python train.py --n_experts=64 --hidden_act="swiglu" --normalize_top_k=false --routed_scale=1.0 --balance_loss=0.0112 --vocab_size=19792 --norm_eps=1e-06 --optimizer="adamw" --beta1=0.9 --beta2=0.99 --max_seq_len=2048 --train_tokens=537100000 --dataset="wikipedia_en"
Below are experts of layer 5 (counted from 0) of a mixture-of-experts language model. Rows are named router (the router's row for the expert), gate (a neuron's input weights, with its number), up (a neuron's input weights, with its number) and show model dimensions 128-255. Each number is 500 + 25 x the weight over its row's rms, rounded and kept within 0 to 999. Numbers have three digits each.
After each expert's rows: a language model's description of what the expert responds to. This comes from a sample of Wikipedia text that the model never trained on.

# expert 34
router:516519534507493516455466503514500444505491493519539504507467507517481537468480467472476485478479471504526519486522501567514562511491492532527452527527463578523523462537536545503534494554517510499509509527485482556476493473502509492538472515492466530514512468517486471498513487481513467482460487546459513498508501529555521483515446521500466501478492522553488519489541539513442494501500
gate0:534488504500522493436542505535515485474473501489484542457515513520500519480490475525473509511509483458536525515518472466486492490477512499511497506531475509521537482544484502538543492484507496488507542520505483547490510469480505500523517508498528517483506494474499494516504482465472485459457541545502469470519498519538481479499459532490494529494526523491493514502499530535495496536485
up0:472525504491450496502502479538511555492504476490536400531456476497511494502497514509456494492442508471487499468505493511494498496507525562483528511463558540496494522493514504500500500514497438544472461504484526526484496539509487487481481481510453496529492525493557534533495521510566502518497499448497537522510504498477436491527490481486482479519476480526467522470465472489485478476493
gate1:513513516479496517521520501519460452572491526529493529499486522467532485506490526509549496498483476523522472539495543516511497497502464495510489508511474493510521495498480526543457465515497487487495510510488494476531484482487541496452501537499497460508502507527537516533502479483489499457502547519490457466490505521474514479489504501490526436553522528503443448500514523515522452523473
up1:482491454487519506547558521507506512524492529471517485531512482536520485485483497468474493456472504531465469521497515509490501481456495488508565496507507508492477506490524468475486495497535501508505484493456487505500515521522468511500495527418465508501490479559496485497487565461526527486499511495501464468515514525476507529515524474508550520486501525509509540475500441504472526462497
gate2:533529482479501493488511516509494487519469524530525496453498520469486482478517489504530472529516506457493534550534460542507512458508541537513504520503520498484475506496492540483525488473494466478485523526462512514520472520469494493488527477531471478460557484554486491529525496480481532483489497508508433489551422491550494484471496507534507479487526544483490511466468513507534490508473
up2:482493491547447481565506531510492495475501450522472486539541485534511548526532506551481503486493524533507511511473513499510499514471493487501527482519455500527482480496498490538494514505513517535511489501514492463501519517525520505513518520507508515551475503471498474499506504544531468512468503456486513497503518495482490543531500473479531493546479472482491505482504442513502505486509
gate3:502495510477518529492551537479461498499476503491481517482481515452506527467485483513517494516557449480527524505476470498496547490476511550513493534457546496486496514538481509525507509498446524521472509505486516507518492490435478488528475503501504490445506485503482519494486498455498484545466541504497530482577459504508525507506476480461519521554495499483544502486541525526500483505491
up3:510501497526466518562471511500503512472467507514484455522511525523498466537486552510475498485479512519526480493495486496511486492513480486489512496519506522541553508486501530507492469510492506515486478518516475498475560490528511504492509497516478504547454500484486483514535546539478486513466487483504480535449501492517489476511491537470484530426478487488518491560496512494495482508535
gate4:519531526469487524489451469482506509470495478475505509525502464522525457470510481439553498588502457496541438517460514487493520495508502498497491553511492540513495518471520558514464485500466482490520486514495474513485501508501472473541502511482538498478513474492512510502461550512501499493464468472483482519529475527473505498498536532510521493524474494517520517548500504515512485529498
up4:476424490508512476511525501503501504516495515518523529474529508484456536483493522505504518515475493498465511451501512499501522486494497509469479498485482482507497472546484508509456500539524516494519467451512509501497488515468542521499513503491479515504460518488531531459497461456513537557483510508506455520490466512515483492486469502447541464590468501529491505503500528502475490518497
gate5:543503535497524504475472501514459474508504518511472518462480525520454463535473519506509520505499463467583451518486478496467467513521535499511487515508497512533492501464479575551461509549463493481458491526501480487537520481510482495499484515501521501496481465538495509486468520480488512489476511496464538471554526509499463452482510503463504494513482517504502473520488577489542501513492
up5:519474511457492525479505510515496487541482516525437506523465509489476511504491514507499508477504508494521462532564474486493439493470478500523498517476449488500456517535450475528481514498475480498497504540489535489522515473477470471519462500483496479506546481484497517498502481515533481528516503533490525451501476485496486474495513480524484491455523535463500530507495471542525509500450
gate6:508522461487500483511493505496507482539487475478475522449478506481486508495502544512479537463485483449486475543483493484536517452470554443506520510509454527491467501495508522504552445528513482468487510530571487492538501470531504478503522515505473526480489510545494494556519525498500479496465490474512492547496471492504511538505490539543527473501474494490545519508447473487509458497477
up6:477468537549515490510489500463530544539484523482519497499504449478507532524493489495472496522500491505514508458530515504523505496509498516498504457507557489495481508509510509495488472516460483519525458489490478474528495477470499477518484498481511536515488509475537467502464491493513476508481557497487521518499512539509496509495511507500478521479505480516488438493516523474483504483506
gate7:491466510503513502470500513515570508514492509508511462513527478512504480542497541459482464521495510516517509530504523526481474468479518525524534520519472479485474493515512485429462504495515508504494509539492475488495518500474482473493529517480506416543502511476527463516512525522543518475500512514496479517493523510503499487514531482482511470523483512447455495455500464494522490473514
up7:498512516533462505513521485453487520509512502527476498553475496494531535452517489523476501477482531491455484490482431485505487518483492496463509462480528482490501497508504524536512509436474489458501452496500543525485487481536516516506481492496510537483513468506504477489495521475463481541506493478522518550522473466490478520477481514511502527481522484491518493524473546474507508487529
It responds to: Group and topic nouns. Head nouns after "the" or a possessive naming a group, work or system, such as team, film, game, state, series, show.

# expert 35
router:521505523466524498447545486479493494505482486455475547490531510477507472499498532545521539532523547487457477462480487483504514521504520499487475474483543522497484496479518478482505450488536489507473541528489491500495479452518496500547518507501489494514494458519504499540521522543473493462476480464533489458505528484541514507478532497520538503523491507495458449504475506515542487571497
gate0:505511516462545538520528495459515486474524458500500513484552472527515494517498504527492496517515459521557507481473459462495492478506511495518520532487471531530491540462539486490477486450477519499474525478455443526566505503502527493520520486491501483479505511433486486520507442511506516513485492502493508534497532467504501479503506539502473524552511501485491466499477530512477485503512
up0:502528513495505452457484498539520502519514534503473477492491500480466512496533493454513488464478541507492508534494512496489536487503510507503486474530491503455508510499520484477492502510501505532481516532527538450491528478507492509529497513484494528488513526515490516495505545505516503477501470471565490497489470553512514481476505505519487530487478510500518524474511495486490515542490
gate1:490528474525477527491476517498463516497505471560519505503489491508446482475516453481546499505492550545437486508453512491479495481474482534509530435482523479462518467539467505496470467526508475495515484480489485463429503514458525509506496538522523454508508513494489491506500478485513517543509488473558501486493495476527505559522482499490473509505484544501491501492490485495526482461531
up1:487419525419495456521528501514548509487502514472490504490468481476530532519468539501459496531508487481563515543558506487500470477506515478480477560490502471555478543464514487478517492473495498511499511527493478537530524487518478487494513485532478519533453504509546536495494515501487476492525497485476501514525472524470432481500517525465499470459501464507528517544491513528471539490529
gate2:490514514498486488474456494533502480523511438493491511518556516490485523458455493511548488478497490520512524496501484519469498526487503466521509514485514484470514507540478516492516521499492514513445512486506491458534477509543523479516491507505499502523512510474510484487530535490490504504483504555499505521484494462508535523495490515490508495505494508488464482480516497511501520426467
up2:482513487533507516550541539476478486481513529527494459510474496499509489535519507472458500532478519473460506507521563509514512450510467522488532472520448477522521481469509505516486514507527514462523479509519514543436519505493509498459506523514513509492487513496510514504471498524545513498488485473518507504497510514493463480530495498484496466500506463497527544509469466479466514538494
gate3:478528487530477495467539457513485548520532508502519453513479526489521469489532504499476526500490474480452495535535506511475497475526464548508502520514544492474458497501529489519473477449462507511498557494449512470475495484494457495545504542474519484485501472476533522455517470507527495510503475502514451526466508540472468485475519471472510485498482511497487453481493482495474511526517
up3:509534483510501484504570502447484534530483479462519442496520527504516465514565540526507509528505460494461467512500509506465500502538510539507526514507534490487472501477516476502477465446499503527504577507468473468500469472491427488506487516480516466473464492442506501482537502507520472496486511505516459473486505557471502489488496465475505516484482504475464478502524478508517492506505
gate4:536501533551510558499546547508530468527453475495510513489507502532514487511463486485495522498517485487455475528466504508483493480497519513498521542499495487502475505476504482561460530481493502528508496491466490494534450568502515461504458534506483493481461461503456490489493500484513511497448509490509492489475486517495513509531491540501461492505530556509472501497478520518484432524505
up4:494498488489494549522490477513521505434509498517488539468505500503485474503507471441489487465501454492460491453535495506460501517499504479492517510518519532485449486518514456510473524544502493511462525511531507497500507539517505489463521475509518475469516465528505481544543476484501520480494484511510551539515523521510532496522487500512508506454479488503467486507495452481513509463464
gate5:495461547489507517499505483464489513504504479495468481475501520490517491475514495523541465497514489480486524466479515523471541522528470522522495532517514513461490479457525496465497540504486521477557480524510533510504515487489489531529490512503491501501478459546542545493496455527467507500506497486519520531491500504460490488511509496469499509526504513512470480520473495505491524482478
up5:512447533509516533509497484458511508486481468489467496478482533501501470517490478535518482542493498498503495491479505498480519493513470513523454499486507536473534489472511468465469533511517522475528502499498490519532507500480486511525486521520494482493468469547537520495510466542469476459494535502528510499472528515497518504505502490505518537556490522474464504517534494497526488513488
gate6:503459510516511572527557515485484499493480500490484519511454524512490449521503521514496509502505493515455511470507466491542455540523507507509488508485478474492486504493490492527472484491537480529493471462488484498539532550476541488496514483547511474478484493510535476527490465505504535495475509499493496519509537524445512482566490540518528547525505479460462480513493496540492503475475
up6:543532491462517505533489520467495476475548503488498531484496471516522509496514506516520494524486475533468484490507512515490508508471529458500505496480412482521471580427504496457476495525517506482495524498481499532512512460502513532467508456501513506496490516486477526491508470492514527532474516486463490531475472479474481498535459507515474507515503459528484516515484519546443473514527
gate7:485473525463504488493520505424502528489517488503552500507490491457542490514504509460512536556548472472538491496474475492491472448524512517522524511498513499516559520491487464538452511472493484510488462511500508526561504516479506460522521484540540509521490524477454522496525482501511446467492486518528484519488551491525492499502510533528492463488491542521474454503450485527530480539499
up7:518535510517487498498506464555487500489484502495471519470523524532449531488522493540507488507493533529487525489510522502480513515505446458482462494512503504526496502486500497511505478547515516511484509475512455440489496455470461555467468515492499510495521478468517492547493512485530526526533492470502494461485452514512498510489458491461522529516515482504511517504508538504481509509488
It responds to: Pronouns and mid-word letters. Subject pronouns such as he, she, it, they, plus single letters inside words, e.g. t in "ontology" and "perturbed".

# expert 33
router:511479485509474478450492535483494499518493468479516498512480486472504461503496495468498516507514479484505525503495525508519542522483500531482528550520476506520489498531554502532482485487519459500489490518463486544478485509482468503482502484482481526512492491519512526504475467433460515481549516484492544478514507516501496541507489499549524538494479512516459494516527516480468488470483
gate0:458523476475519527492511490515492504513509479484481481499462480492500519499497484498504474476525462528495481487482445464490480495495516534488504517501559479483535513496469464480495468493474483516520513521475485472577515509481537481535508481523472496517505488507526480538520490468539483469509506544489496521491556515500472483538476471471504520495494492503535537525483497530521498498511
up0:514499491520517483464465471504496488528523471525527514531506491497483496507495562433499530530472517473494509550529515513438554511480529453499486505506485544507479467518500557490553524502512515520501490486537531512466510500533502512512488486510511479487483517500458543483459478534471488492504502499471555501522503535488508524505496471525486478488535476535496529453490480507448484473501
gate1:495514478518476511501513491489499455524498509536509543491462496505464520501512489499534480490520473499484530528490499535509469554477509531497466470436526508500526499505502496543473460508498482433528497535523484529554462505525503454492476528507510482518519481541536522468506494472521519537506494516499453523493448507481493485491485480459469527510463510507526500477463526506506479502454
up1:497485513472485483473474496499514554481481491469506453494548495518490523477516489490481513500434494491491473469516496465481504493532498488503513554517513487492454537493503490476525541499501502558453481466490532469459539505482513539527518463490486508468462498475485497519508523512503492473490484469504555484529527511506517488507536498526534514490542464496511487506517486472485551507528
gate2:487506511497488527541514478465541501497495532502492509432483526479534470516494498503518527484508487547496475550484512461506500528517437515504495535482486440507517505500468453470500448513483559525492528528508529507525481494525508496536511480461442517483530538521523509485542499470515521477502485527512489527489511516511472509501459490511525505524489530481486470508511445531509576555471
up2:517517514512481450462462508526492505496524491498523480548532469542457543498525502502481480520517510470499512451514512533498495477484498482483477453519515539492502509485547508518518510513522467471498471480516510470456481507483489503451512505531533486522486479486493515538460522556473495502485485464515512469483473507495517494514538498509473486481503460513533554469480533445489431464519
gate3:517527476482524507585506506516478534492527501484498469484497528538508510487514523441481487482501489504537485508476527491514430470493459488505513482457478550506494501477506468466474491552492506502519469483532530448456511502458482513510510507443504460515473497438510473464475494512482516533466557502535468494485517502516503470551500452442487484526500494511508525487489533541551516539485
up3:472484518486479523484465486524517480514486486520520507520514460477491519472496466539516497485480492485465478476480493493470522526476493494472477519500520451484516508483477511501507533490548530493489517463477504514529499484520513488495493512490519536462499493531529537553511508492506483480527480506461481489485518463482553451438499513516511466469480512469492505491499468467511512511500
gate4:503545537486523508516486485509462472543517502512492489475489507505508480533468536493526492507522485457532432505506523488490492507463484526524483453540515513535526536460525483519498509498462502498500504518492502520518489538531543476506493493452503507518519464514489503494490506507495494491476492509508485465513500523496496501490464542493418503460508535474521516506506492490451455537536
up4:522435472489479526480479492498522504510473478465510498505517473481495497471504497510457515492493523538499552503491474510536530497534531497507505552458479469504488475546512501487477510526496508489520515484532502497481471466517462536481486492550484481512448513521486508524494482500509513503556514502518502525466500455498466507510524511514523523515526482523480496489474499498538496506493
gate5:443522501506568506497513491439511510485487510507513473524508530496512439506506573482518530488508492480527494510501512481479484498489492483541576474509481490505482510500543496548471498467559484437479441524494527496513499524504483527461497515520495518485490504490470517461464527481524512514500481515510474497457497488489532485513491480513558510486487508468490504504483519498484512528431
up5:467532463496535528520549489463490486472511478487506482505512534515536440519471569468524523478521500476549487504503498468473482498501488466560540519530478520546509514532510467549483500491501481504457480511493506518525506536500496508479495528518509475516500529485487498457495502516498477499500489501516478493501536501477504498533478475507529522477511535489480496495542509526515507486434
gate6:512487511514520517472523452502510527537532512508491510516460500487493510530467481526502518502520506494504491488490513460503459549529449499471438542488498495498522508468478494495480530499451546547465507483507521509452541515518515568448464486485504521487459533513497486464551513470483495525511530497466533483471490506503495478500530508492460481457521499550502521475489506516531496519501
up6:511488498524525540480544492465514526496518491463485514502457495516507520533454487528519529514537490479501508495480497475529457540542492506502471567498509495520504518473473516528475507476440532538449492518489511504452534542501512556473484479504509508481452523512504498469508501462496484510521527526450546500510502514495469516498482525496497541482524487511493507506509509531526475491491
gate7:501514507489500499526500510477525505501490481489547445501481494496503499504538479509554503494478522525459541528504522500509489478487499457527485454507463501463488521518509466453479505540523512490479531511537459489550438508456555501439513501480512471508488506454500497504554500494518518463456499497547481515499500509464492499497486484508496488498520507457518506539488528530515500571490
up7:495515499491492527464475499540559511536482501494532457488456495503505486515479487475483455534460570515504521508505448496455516500439503514497487514498496525502493509483540534488502472509497496526483457510469525481541477481477509475492504526495493509480517500513522521509515554507517502486484509508496449507537537501520508478497526503480526497485490541414494522499478496514529486519473
It responds to: Abstract nouns, suffixes. Abstract nouns and suffixes like -ation, -ment, -ing, -ison in expository prose, as in production, restriction, development, use, position.

# expert 38
router:480575526539494467532502478552489512518520485472510505496521477506512450528460509500504512498488517501478483508557450497527471518512478545477440469489501467454534491466468510534531529469502505494496491485469512471451493519482486501520544511497551484453502508452539484476537462524474496485461478501509498497488434516523465503536529472510494481498502521523494446542492505503518484504508
gate0:515508513478471539469500548502512471497494439478488514476504480484552493530514524510502510521494489524484474523522482469458449499560508512518481555469534459521490467504483546495511508498504478519533503501463516530510507483506498496512477552502507512527462544533482446460497533478558493533522532539513504491494523513422509525504493506498520490481511535509469518501489500533512512479515
up0:512481475488503442483463464480501496475545517503522464485514528509455529480506488466448532496528471509502499435513496513496508542514496505507517486489466480458522531466545501503523467498480508442511515506566551475491475510482458510495496461448529503470469524453526539509490491520485544505470484480490516541533460465529464534520490467501484496507507482495566489495507535507512486506489
gate1:507471542476502489489550510491471512476492463497518508476485515464496493479483510477478509525551516462533483529496485486464474513500509527500505504475516515523511490486518504527515516474507524494460504500494526463514462502522524486497520484497490504494504505527478463528535473498544491516507495473521492491471561521492505497464532527505588505509472496505494488433442488524524511528485
up1:483511560516506489508536524485491491474503462482503531468501524488502503504491529480461513500534528467514478517513482482490464498523494515522488495484538508507514473505483492533503503452511516490476516502477524457538480496513521472518516522491496491486474502502488463497547491499531514517483514510529520494453536498471513520484534499514584502517456484513508491445476472536512492511468
gate2:495494502509524514537511531507510563507549487474502489446500516494539502519478505527505491494465522480488515505500504534490488461479489505515479518490463501537506539509494476486490528478487501467560512481488483482468541533479495476440517497513515544535463506471548473511491512504461513481499452508509519480557516495492494508494491506503504506510526529531488486497507499502528504515507
up2:480499514488507499556511522505511518509495487493504506475487468492549485511527498561492502501502528506510572479461446509530503467528495555505497514490491499500517537490485500485480487494470481494505517457525477504519486511490498490479517502531492526514518517486511491507487504506486503477485461534514524498498498477529509515520519496515504533526505461516534429516487503500507486470463
gate3:501545481509492502509475547504474459461480536539512493486515480534506479504494485570548513465501499482549508487494453477532505500532509509493474478491507492483512475487467524529504495532500521547529494497534525483472509493512474554488513535484547493509483516484494500466456507502499469491532529517451544493527538513488514504545427501499501511493504540474515504476485514485487479507509
up3:543527472490487476528476564495499480526520526508520488497478526527497490505488481541531472438501573497502495498507505500538524458505487494473492490481501502517490474516462522446498503555505510495509511482492491475451517503531486522528487499500497517498484518496503488513495500489478498518491502469515511476505565481465523518550448505480504509470495480433504500505450527498473484494545
gate4:459474560477551541506555493486516471483469466500519548489472526484493492497488469469488502532520475521458491474500513489443483457514456481482539549466509515519513474556549545520474464510522518508510490521520512494479500525470551509449503504502499560514487511520474472552518480467537511536496495508503452478481472546493491511519516454513520512480475492514514484478506510537522489496513
up4:542515467494511472494435548508477540504500519486452466470447505501499520487494532508504491469482502499538504507502495512494521549492475490493499459521465491510459545519478469494520559541484500472489478458499483508471491498515484503511478498484492468525503531516517541456452533535490550484509510487485503514514538485480512468484487543493473480554505507492502545461540493460473513518484
gate5:503511486527522486518475491514471504501512507476529531522549538494467490533510555475482517492509486491513482509517508493500523478499498551480477470471507565477543488495512446487525497475489501503517535477518442478496508511438474444458521503507517455487516487509482467478510490522498510476518491521523489433488478517516505493503513512536533487534481488539491522486528473490501501519459
up5:488462509525528469515482484529496513521490498448482520535504480496466514490518495494497502514462503493467533466541495481487513508436504514486512461485509517493499499514516497485519511507529478470503451512509486470486487510444487471480485532463460488521484454531501460515503480474520476533487510503450506522540465497482526483522517552497556506513455508497484535448494503480501482490449
gate6:509520493445527503528443535511493493478529491492458456510486549494521492527444456523508476453506514469505493509489509517487546465529491494479489495467499457521485488494442527499488485527535527534523521518506507539526537459534479496520513524531521534484475466483482450463486497503503494477507504496481551506468481436479518539486457518469557486466499519532483514484433501494494521508561
up6:493541457550537501500466455489493511502485487482510501515491476502501468485486528482501496536511521522485496489518487495501458523503504509517513489515504529510508474489471473539440461468499455512533508500497485511536490541490492482514472518508531495464502506475483481495542464508473503509478523493506498504535478445529489530507519498482522467500470537524488484525514486511516495495523
gate7:484512443530456504523549549463479519452506456536521489518503473470523492504505508475509560538458497499504526502507482491498474510502482476460474555459508465460448503507471506497500480484487486584532506487483515461510498512495505505426508449504577469518485515485499509531494522511522494442443483479550497538522502491529524522504504507452540451508482495467504534476503509536503496534440
up7:523507496511466545494523535483500523507508498463511493498473525499514497506497525503485506461486561442562498486500519494459512510457492456522466517501526503513496489501470502531498543472513500514517467509433482496480525497525479523488473446485473518488462500505470476506518505530534528473479500510534514504515538484474520473487530473488521483508501475472506480509483471501503475558482
It responds to: Foreign name middles. Middle pieces of foreign, Latin and taxonomic names, like Ch-ap-m, b-is-ignata, K-ri-egsmarine; also spaces and hyphens in species lists and score tables.

# expert 23
router:471513487527506524536492461520478475450505483495530487507499468512464507544498507470455547481521474497515544465571470502489501494521508505490468489488483505510495522461500536519487492480478444504490500465490479481490474548522455496513472496509533493498517536509512444466546515528445477501434480518500543479516491510482523512535480454502462509495487492548530475514468474494508500463515
gate0:479517470507481538491521540521454522568505487542538528502509462533468496478509438528464473489490480512504490509533530490480527469501494563497495454521505503468460475522490508508488524492484524467483527506540497501464506534523496470464496494516489520463526498479522479516478476495550499543491455485491517461504516493551459520515517516523491497510501509485550539511497518503463479507489
up0:498499448484501511503510542501462502579508492530508523498515477517518499481513462504450496510538492517527466492553519476446504509495542544500488455555523485509445502499518531515466498500510529486527522522500480474494534531528498483515500478521471493498513490483511487526487494520516534517506466448483514463506508462521462520516534522531508485487477496482516530489516481518446507491510
gate1:555542471506510487533497506491465492498479429451511577478490566474508498489487505480533478471498492510483527451491508508487475532496500454535532512517498495541503471491494481553494492521510511521509490507495502506489554469455502517491486471536447504501486479503499481530503497513509517493470479512483512503518522501505531488511477489514520502550519559492466409486528509519514491466508
up1:471540532492505500546482470520498512504464518493472519541506517537462479480537467528476498504504451500460506491476510478505515484549587550532504476515471484491499517505464507518500465473526470506472522458539510555498437525485485493513488508480508506520511524477498475513500505493472508512495515441484506549502498468555494535501476505484504491502478491507519553488532524506504555460500
gate2:531476492495504504528474542498503500484539514495518507523476568498468522486456494461528506523480538491540521461482559508456485529475475447482511506477456504551469458517522532487484512536482519503515467508540523467479524498558522523498484485501511523508498526532529485473506522561475481452484505501529523459500485496499544517540502506462498491467475514512483477468452521491533451498510
up2:474517537478483489453512414529538508505533496500485488513496444519538473477481499513477489507513467496488500527483488505516524502518538510450464521522492469476502525490488497487523502516486496483467518495473473549508496482499506500470514516476465524493480489522493525505475478473468548523524473508482463514523501480528456485465492505523532481504518469520527535503486496508473552496511
gate3:485548499505508496514519535506436498489466502505501518502488518466497456482478462490530513462512479483540471523457505485499466490499499510520502474520499491501468521493437462510478481514492442477489448530512551466491510478506493519485511521507504490469506495490522475490487481498529522482475483495445469506493492544492501487521497499529516503498501502468489479518491509520555499514493
up3:511555531513527490513546523522448490479497498492497525506484510461504471483492474500535512463528510509527455530475493470506473536505526496535494494516505479512467524507461454529504485514509465486525450518535526484501517482532494523503517519512472499480485500493516477464483481500525515462492489513456495500504503489518501483534481521516519485496498499482499491539504495532543499490494
gate4:537503520504487460497505548493512467534504516498473500419489525470508485492484518510573451447477493476504492454484511515519476502474468428520494497482487491498497510518552491435501509521516519507518482510481488472480530514504483506499501529519508507503487492505504517492484500504527533459503571564469495461495552515492550508484511507480524490454502536505503463481532485473507512507485
up4:527542460554508506523510529467477484524514490496508513443511532475500498509495523511542466455516518470504480462509493512515451518516489452526486486478495496497499510481510480481503486509516520526516490498492484437501529507506462531506486494519519469507474522487506502536484518529522489490463565549498508501491560490498549503527509453477497491480493536515509458481538478512502490496487
gate5:544525473542479511527541531527503470503483526516448488494532482559536517523513483512556487492481501457543473455524517520501493498497513493488486507495476497525503489480506492482486512535506528509533504528465469462519524502538457541535499481499489514499453497504448476506480495543504519505473545511512482486487499458457523469517519515481479511472484533483532520503506498491520488510508
up5:523510488557539507482451446528540539462509470497504518559477437483501483477533432468495479484521502512447523467530520486472485498476444517525556520485482539467529502504494453482489477468466484469558473500533512518500495536478502535507517477523525465506517523493515530500507488472470484552524467473498501519461494444545476484544547507468542503520436468526496523534498537518488505476507
gate6:487493478535492466487510479507516515474499465493480516504499455531524482476526505497494501473482502492503472544533521510486468467504543505469494463532528522508488457545533538513491503518524497499497475560526477461474527516537516471460543491489495503553536486521491486507531522467491496507520486513531530513514524530489526566462457482561502463469479524470514490531455505460478517492490
up6:464488501496504484507473541531500502514498492492506478487487498476509489505496504525478441514482503483489492474447463494524508487515490506536489512468478481479527525514488493473491514524492508444458538488553501499513460449525552482539493484490490509448503536489513480512499497495504484486492495506485494528546481507471486505498527505519490529523500492502492481482530514498502526505517
gate7:520523487461504480513506550467475522485479469486489470542545507494532456500471517495482510516534421456532491510483523508503479487514482503510543473513477504492541502461510467483496509486490528516457509512498479483499509486552522458524536508547480495508481459474523518541523498505493477411505554483522532542501517537492501515511498468499500545513492501494534544529505467541536532500485
up7:514540506474501461497479545476470506462495483441489507499503513505507436506483511496522536490505515467494487507499496509522492484508502475480520464517519457520520548488533505520502490494503520525504518540517549503494512471541511481492555519524525498484499501467450496513490488510532508441484527478493476535527489513487474517515510513485508488532495502491551518550491474484502515549518
It responds to: Foreign name pieces. Accented letters and pieces inside non-English proper names, e.g. é in Géméaux, á in Ráckeve, and prefixes Al, Le, El, De.

# expert 20
router:502530499482467492486496420505491543505468526489515497528503530493478483524498527508537497482448480501516497521495513515481518466485503475509465437530557534511483528520456543461514518474541489476542535500479469516503495471502529514493514488516538465518509514516571485493514522534516517500498488475446493536514538528511470475470455497490488544515478480508512504495496497485492494507505
gate0:529479521560523525481471526490517492517486472517474468532495509498498479494510510522511480517494508515487486506466489507538504472529490498509475510494496508537550492497507507476499489491438507520528500499485499490513501521481470483570489510492544506526475544449528481552537479546449493468469491498505468495500446500469505513482486482481488528543484531451510542501501508484510491485536
up0:478506468500496528485496509469490513501528447511496522494485483502511506509497525458514507528481461508501504501473506496466499493501506535528459522508468491468483480481514577477498479532461503511498474504488479494523508502493450498550494503509511531497428497505499516522482499514480521498437461531535490401511504531500487520522531513504479532532475481506528507515474494512521496508485
gate1:506532474511511553518491514514501497503462490457496505486469505516475499503473497524517518474482455479525495451500487496527495453508514486519531479517486526522563530455476478477486508474505503524470512452560468475530497468500480471528505518543514484489456529470488470501505482482486504488511511495500485497503494485540506500522502556533473500489490508512515522544501446487471465543454
up1:469462478529484510506534495507508510511473485534492511492531494474476478507530520515510487515493514480473529490532485492501512506462503521492501486495532537499455462563510481536502531485458495524535490492516548506521468512480507465518491460499462469525532515477451498484493514522505480473487469481526488553468502509500466529510549481520494480487453515525469505464551498456502493471501
gate2:472526480505517485510456509482480480495476525492516517488519496481471481510495526501524461498503534487554481450517480487476547491491524531490532471516507561522534418535477554469492522489511538525500483503538476530454454512498522490490476501468498484516502495475518494468474511479486494490496564569475505484511539515471520488457488503525530535548484507491474508530551499484484490461461
up2:514507506442443523505495532518503488490519479536466495497518509511471556502436502539489504497499500487486500503504501512474560491482523481496514490492503492487480496501515505468525510487503463522491516478479509514542538453496442466496482463506568525435482501505527492462492523480491506455500485517496494440496506513491440572505521490503516529492521475498494510481499498507498495497444
gate3:481498548484515500452515549473530514516488475492503491493492504526499523492477490511486514507507509499523490501517479487513532448501514501536503518492494537517476483502504514487515490508503494473508498502496525510482488519501513494540500493470512461510489517511530494519499476528504488518471514523446492534505504520461445512485536547484488506542504518534501517478509503498490467464490
up3:509497470481478491557512485516470475493531516543502486493481491513512476491522505501523518494504493511508508490489470522496480518532464501461486482471550444494492526488551504491496473529482491487511473505537474504507488502461491497468525489509479562522517468494475523491460523510501477515495505490565508533521515481536504505516509447477505501489508467496505439536514486524546540532499
gate4:550519488509466498531526495436506513484504476431514510543476522482511485492480512487506491509480490475478469539511522466523500491523501511513511506507501475504523465522513465541470499478493513481521474529482467470499526481506494525485482542568495461479494510521474486492520474526477474500512524518472513460531469481500502516482486474524572469513490500544466485518519476501499473475461
up4:526480512494489531475520486480508511458481493475486507539469509480507475501505542527506502494514476524490505512516510493478525483538534527490565527498547506552525476499509479525485437441473486512486509539529472494503501461516482473516500461522467469508497526507510510519561478487482470464524497534476483484512470469492455500500494488509510566541512540516502534513498514474540474527521
gate5:492458528543510515469497498532488508488500518522540481465479484505509457520509499540516542494487526499538479522479479501478511439466550512486550490506488516515476464466480525510489513504531481530535497494492515470522558524473509479498509475495516491508470498514523512530450477526517451484462517452529536507503490506510479514507515519509520474474520483471486478501519473480517505499537
up5:490518446515464503497502479504490532488480469491533436506539492510492543485522499518523483497523512495495523477514484514536527457495459499518485475521524485501560502473478474443522488492479488531494530533476468498508501489509495459551552459486495517510495475479493479573513522526493460440496485460477496522476514486501508512476546506495444506491470479511518526501540510521478484544535
gate6:468489472492505494552531476487482540505494471502490496479503526515514486535471487477530470493523535479499450509545485484440507486482519482471449467541483480524495426516492506521506505527522525510516503515479525501480505459514510497479528535530487509496497440504565520481466469464488520505520507514468528513544502511482501505486481511450551496543524523457458504467538475527498512522465
up6:543501515527471511520515511489494451493549524555512487474483490536548481462553513501468493472489535548535524531515453535511488498543490516479508529500494511533492471504555540523513478436470468484495485544506474498506523491527497498496507474471543493500544516527467518516521494571508492502491516427509455472527527492489443530456467470542486495522522473472506491471512469518497463472493
gate7:471501501497455457504502512488511513486469450530497437531504493499481469517544476521537500547512460488471461505525464454508506508516507500508490484529530451505493483481478458469475501444461494479516545560482476501494510515498467497533507484517541488520488500477514495533546522505571464466482500483481538458532520496542496498510538484472509510464542507507485488498532475466523512470540
up7:496496536520455493539477517506497464467524484527530486496512508482492500509514486517456469474529503490463524501575492487493498535445465497504470432520522472459493496542516470429460510482534492472507524478565529491476497491554515490482484481487533489546519485500488454498515505530545482472474518468488503512455518505535513508486511518455475515522517482523450489498501501470508512467511
It responds to: Letter starts, mid-word pieces. Single letters and short consonant starts like R, B, Sp, Sh, plus mid-compound pieces such as cross-b-ows, Fire-b-ird, and digits in years.